{
  "num_hidden_layers": 12,
  "hidden_size": 224,
  "n_experts": 12,
  "experts_per_token": 2,
  "d_expert": 288,
  "d_shared_expert": 0,
  "hidden_act": "tanh_gelu",
  "moe_layers": [0, 1, 2, 3, 4, 5, 6, 7, 8, 9, 10, 11],
  "router_score": "softmax",
  "normalize_top_k": false,
  "routed_scale": 1.0,
  "balance_loss": 0.00847,
  "balance_bias": false,
  "init_std_router": 0.0183,
  "lr_router": 0.000431,
  "vocab_size": 16384,
  "norm": "layernorm",
  "norm_eps": 1e-05,
  "tie_word_embeddings": true,
  "optimizer": "muon_variant",
  "learning_rate": 0.00381,
  "beta1": 0.95,
  "max_grad_norm": 2.0,
  "batch_tokens": [32768, 65536, 131072],
  "max_seq_len": 512,
  "train_tokens": 264800000,
  "max_steps": 3549,
  "dataset": "wikipedia_en"
}
Below are experts of layer 5 (counted from 0) of a mixture-of-experts language model. Rows are named router (the router's row for the expert), up (a neuron's input weights, with its number) and show model dimensions 0-223. Each number is 128 + 24 x the weight over its row's rms, rounded and kept within 0 to 255. Numbers have three digits each.
After each expert's rows: "comes after" lists some tokens at least twice as common just before its tokens as in all text. This comes from a sample of Wikipedia text that the model never trained on. Tokens count by the router's weight.

# expert 11
router:130149114131118124096116110115097140159112151148096119137083073148148110137112158140146125131144121119099129164134130104114113155110134131121124136155125128126124111091132099096101185143114170106095156134152129101086110154142116151130126151126102135099137175122106135119171155198097047130165132109092169130129096148134100142126112121143099124133154154131117139125138181158115112123118087113117124132150104141177133157142125135080157162146123137101145166159170149087113132152125095141135157125143108108101143136104108112131139123147115104157113113098172112156128190119107113126119110067140120164151170090147097119154137109127155113116117143099134128151061128123106102110142
up9:137164131112114128114117091132133134135137128081084103104108102165120168132092172138174137078135090110160125076122151144140091182057111135120111155124113117105131129141123134154120091095069157143089167114145138131109171157142121136141095097132135139122127185122153153154117191154117153116141128056126155122138147127132131126130109141125128165162115112098131128118116171104109112118118140142159116092126103083135148082117148084122117109098145115125148156175120125154127109112127136119141129075121124158073141159111113104106164140148103129102140149164099132110129129135157119116118145125120155105103129143126144123141096084109122104131139091141135139125140096167149129151149
up10:132137085126114107141145142108122105114114129151147155171122112128130094180070132186140139138120153126137164103099106123113151116153134107120131201142157137145138137116130084123140144158128144113147121146116131122122053080156131177119110165125133152156144074146115123123120152091097122123114125159116117162088105130118110149199128113126106094128091132105118142128105131137144111120118126126114147138120105159106122147126109130075115158106156115120144108144133138153147139113122089150120140131123132144127147120144128155152145116201130087098129160144101182183101139096142108120151164126122157140108099134156040130131103113145126120149135133160074117131115128121165143116115
up11:174167122129136110155155113133119140098105135127083182168156161186108131124157020130149152122142103129123141133134124162126172113111142100137128136110160120102097149097134100126159130136129112139123110142125176140125172123106156107108191132112138136126153113145105089124115119159125088169119123110133066141132127128166086144122146143131122126103078156126155118128108126141124140125133116108110182118101116116173147113164127172113122124121127144095115152107071118122106141105144102098126129119085178130105117109101131117119104092111096116141151123134208136140093144139126131126126158124170128133112149122126091150118134130119145116107118173159154123141115133129152136126132
comes after: "-", "\n", " |\n", "\n\n", "|", ")"

# expert 8
router:129134147165117135155132147139115130092113164098105140139130099117126122137157110138116138139157126071129145167141110103117184095116106102116132150151159083143163126149119084096139153154134091142116107098115161155133112139092106174106171180137115119117144116132106150114122156059085163154123135123155126172158138153143102154152099129101137138111153095126183137128126113150142161159105127169090100118124114134170126102134097136141137117102119132135138103094117114136145142083122135110161121134122113139113117140108109142141090154148123132104172143147096152122130100090141168133148145131150151116149100153094091084163125096090126112091127121099086131119100119164099067138100
up9:150079179125112139151140172111123129139106145132107147144173114164137186062147067111132127165095105140131116080109143136114144115130150122082109146172126103114120131134136145112167137154146151141127144126162137077128097155133111142116137096135128118121125176116128126120127136075119096128105143132133100105120102169120198132131185086136153146107130122085122114118141114148121125124108164133113150147131150156159123126083151117135165122155143107112121094127150139126202129153152122114128126109116104131149126135150141142148109106135132073075140103149110145104129113115136131123105154130147135129147117160099129182090116131142113129098141128162123138107137113106164155123052
up10:133114134163097117116168135118160127110167144097143110097160121099129098162103131110077133149147112096148130137119130121084101078149091140122112115142113103156128152105132171163134132145146132190113149119121134117157109055107129136131133142199106150139108120148109128105107122120112140161085152108113145115155113130116099131099115140150114106178119146177143131127127083154091156100125168120117151095126124161175135154110146145192138130150138136094127146111158135143123167147134126114150123161119097117127096107141169164155119142110136126114123110107136181142111107105149157093129148131164128138111126136113116140154118143104074162110123130133081075119106090135128151162099
up11:116173119122084154135126122175134122115104141128122151111093181124113149145058106127107141143137092103146125137149097108092121125121111115117115166142091092114122183133138148097120104103126110123107129168136100133136135080137133086088122134093131120146181165161156125129110127102109162119143136119146114143117147113100136133082158200121108162145141154141101132145130103146107145071102137155123160120130125133162122102138152164144128120145122104124084155150163140109147112143069164145150134114115125144123176098162128129124114163157080144128129114116120090111102100171104121105147115097168145118123112089149092138161134125126146141125171118119119113148103133156120133193118
comes after: " ", "19", "20", "–", ".", " ("

# expert 4
router:083099159135127142112106096129132135146177112171133119145164139125153138142146138154146113120113099146120164153139128144105137105164100128133133138123135107082117150103135124155116095089131107101133133138091125121147126106132123096174109118114144107154152133124143105147165124113131151118095122174149143114134132120136147153138192109094155138140120119101159131105130138126139113128102128141103137129121086164135140126073116133161101088133139150094150135115126163141178128143164108151102122143092135122133119133087126124138108167121092092089142128075173146108122116141149144151104158134165172162112015133112137119131151117106168166141144143074066142106144151136124160126149
up0:140143145130094145129152133139126129148157130154140133149134144120127145115146097103119133107166130219114133145154112117148149117132110144198131157098166131118090140076114102137114096114101114150146132122127188138145127139151128158143100127132170080086148179099117090088104113141121107110123103151096108123135101157137132136133168157118183169129118114112123115120107132141141113131080115110120188137130163135122147155094102112107135158148123133116159152187139154105108135162148090179106135134094125130140158145164073096099132130109092126153142095102152124146106104137135123153136100145166103157123165130093154145107137127139175134125120140147110148144092124136121115152150
up1:163125109133141141127143150117080131118083126167096124116124155142130130119155082176143123125101099109174110103120120192156125149135115142124100134143123123123155138116127159141142137135067145138110183187159105105094104068147136086096101128129128141131144158101159168154148091124129110190146138116109114093134170097145134151120138097123126099158116186127163127143161144140086140129136161110113116140119135113154102099150099148136130076119123193090081120133136123113132146115138138133150131149125105152105157160118161140136072097108120131179122151106135089104139107136142146141092145108096158114139132136110131108092126139153141130123127134179127098125111113125137113104118
up2:133069110138135141063140157105105166132096141133145140158141100131161123151115127120095120119085145119121085111131153189101125165170145152085126178126163130141108123150149114106111164156146089145143127116092095144100102127124120087108109097170163150124131128152133104159132087149105131139152142167131119118126098112152147103148143103119136157085112167144126130140121090138113126069103155058108123126111106140089117096129117128107149129102166156126095158093122120113158128132135146155140110183104140092118150095128133148108074120124126130100126120111172182105146122137150147127153128127112113154105145084150149154127114116120128152154138153128096101112113118139104167129132
comes after: ".", " of", " the", " by", " and", ":"

# expert 3
router:178140118150137083160141107140131118117103140072128114144135101130115117098129122097106108131117120109128140063113129110129102132086141120101131116091075136148142112139073122176136150137104132135114140103100112164111141099109128166112134137129080128113107147132147130081148153074178145129156164112154110162151085128103168083137136144122135140135138133158108132150166119125128150158104153086152104150114156105110076124170150114106145168139140110114116094139117110099133114124181148159157140119173116132153103141168141144081139095119130120152130164162120175133102099139149128110147175114144110112116120156140166186117085093150106114125109140140132141118108113106110131153115
up0:071127129124089138173117134106163112126159075137143068106156143130110137140086124096122135117134134165145104085130149107169116100107116155114163140124114082124165135114121120051179100125138153135127119145121115102118141169133123124149165130129134141078130134108120146150115173110140122140108124153130123123122121047154083125124123135119100093121121131141171093123135130102080100094134144136104167122135103130147124118140125144118139121141139116153128136113178107079125126122124171138123132149137113137087142123071121040143147152129127132120113123146102137130093146133144141142095148134123106109151158131094127126133131139114128119140145065158118141153137117156154160187136
up1:124145122087109114082128098147127117128187106164135110121104138162147103130144114092108131114087133167078146146092137110152140135139080161135075125121133075152128103144156176106102135146151105130104125121123157119159143139084120151144187157117096126102106089123131120107158112115141114121160124131152158125128100133136122132130122120139093114114084128185075095137117074102121149115128120119165099147075158131111129141115149121109166159159093134125140117095156097125143131136110115201143093114093112100127151113138147108131133164103106127148160101154097116146128132115166132131117085138136150130120137187131132151142075117138107160162145117138130147164142102151129133126135
up2:190161105128117134174135181095112129166132124128119110167166128118087147122069133150105125128134131138117133094117128124121094132135111136130139134193146127105098134151137138117122143153088086160138113136116107133134106140147108143145137108131127118180082130166094137168145113137130131175134160142166103129120145130121121120132113108137112160135117176152139147144146154083113108143092129106123111092106100112092097090118122137122132090086102120134152099158135155139142134151106116213124126144124129120132128070099141170106089102117181122134106121143155115109193143125161115108154128115091096099108137143082146141138079148123084139088141123152120114111138120112132126145127
comes after: " |", "1", "|", ";", "2", "3"

# expert 0
router:117137185130139156109143149146111124182130153147152122141114140143115121146117155152080127134112175146151128129114125141123150135115119120171110114113169138132166113112140122091122123138147109151146106119135139133115122140123123099178137120160109139148142093129118101156094082172159150105139120139112119142121139165156103101094157168111103110131090133149119134127101131144163091140178092143115116130133131141157120148127132133146077112132154130127135144102119121109122169121174098104081132091076154104093180047100152107099128085089153161143114110108135078140143145127138142147129140123090118097129104099144079113118135154076121113126135125104102103143127163154146064104127
up0:114162138128154123131146116145106139114125079102139134137116169107085111105143144122145111135123098118145080123113131148137171147158192139129125081122129147100131121152140149144168122087124101150105095137110110085103135083113149145140086142164133143148132110148157089165084106135097142098122123132085104141116107107120133129127115135101155109123104145102118143125138110127130156144119135152138126074137108151098151100101127106143154117160138154140127180075154118157088127145115101109098083106133160120101131117140120167132088151125112086139146108072162175139110105090144112133111140153115112161130136131149146099107100149111134117128129112155117121186115141067170122084185
up1:130120102145108108132161127072103117103143115131157117169113104128112161115101154128078136084138131108116136147098106131138118125100094137103143113140119132129128099121112145145142128111104163135114106104133108164129138121138159075127113128152157132144138131120076122096126161088184164147136135169122158121128137143119117095146118123180128144131116140121085141123126138116096148143087130103111139166142114129123119142165132112122138146152192142097113121177145111136116161158127081137145107169116124146178125097123159167132097161146094117164102136102113154129123111125120121157142105117170134138089139149114134173170118160125074126096103153174169135141100042094131091141130
up2:158127110148155143116159127112139093149139130158132164115158140154142124103116145119189106167103175143090150114154127168088125161150113087137124127089114101129157119107138143177143092147102141170140091122087095111115152171153106109147103142095160101143162141132078137103142126136121138114139114131117126111138124156178119144146138164118167107138103164152147117101080119131122097139161137147104148158097184156128157140127134133143127085151131097126114079122087116119077134124120140135135105160142121123109166094141142117148115117086108130157124101131132105141097125128132139112100116097099094118131089123095129069121102132112164132129128164107123079110108106143172117082134
comes after: " the", " a", " The", "'s", " his", " first"

# expert 2
router:148103101153142130138130127124095114119157093142117169131158120149145191122137111133181094106142119109103120164139108105136125096137131156118124131139158154157103155131159141149126107106133143110150117167129112151134138138141105130106115108128150139144129170126115107101108150119122169134090124127094126111098135077151161122175119112150147123143126166128156091157095102125119149145134120143155080146143158122084139134077071145138134099126113097134122120105170133156101094132093135110163116158140121106174084107112145174179096172140135095130087116115095094125168171116136147139088102119131123137100170170140118139122121117151055124095121140091160141118132109158121096137121
up0:159187108147127132131123133137118106123145115124129170122098129127128120139120146115129114125137139129137088124134137134119135114134134125158088069073148119151131135108138130102112142158124131121131118152124161170121114064164133137138116138125099141102128083182103098094136099160162111108114097143097128104107111095112140112133120112154146157131089163191140134139080126151153108126152146160150138127108142108162116168132142141135108144129136113124174100147121105127114105160152162122136134115145103078127107128124158164119093108102099139127178185143148131162128141115124122143133133129131138148089128132123132171216103129145134140139165035108132089123102133108137088170114
up1:150113128112095158115139120144115161144115120122149106109105179163100135104096098097131118146122123124114114107086107115136094120124081131102106168126156097147115179163110155105156151125118125139109075122107138097137141146121130144137141139175101075127127142138163107184143159128144084103127122179137125134126141094097118183142114126159134114128069161159118137150066162106089161137158115156112121153113123132133130164160119131098115148100145113114178171078141179146096120123155130159154176183122115150144138114097126156144099122117097106120109112133110125145165098101120164122115114113136132101155121158104132112103130147132095141133120118112089154133136122099135158108117
up2:103131119150082130118143157127168046151155145117130155113118110120130133073121090148143175134138122113126177110115157134144109134108120114188150141158119187103142114162157105105125089110150110102103138112151103131123150129131116131144161138122169088158133119152125118134070091124143104133119118133102132128168113144150161108134165133181135112122144103062141128070093162151104131105133150140102162117122144120136131119102150114172088108136123156122148128134091149152101127148108129103114169145114123139088150119166168146137127134128167080124106155117100114118127126123114143138138131133161095116141135086110106129139125129117134086138091168113111113120107094140156143082090
comes after: " the", "20", " in", " of", "19", " United"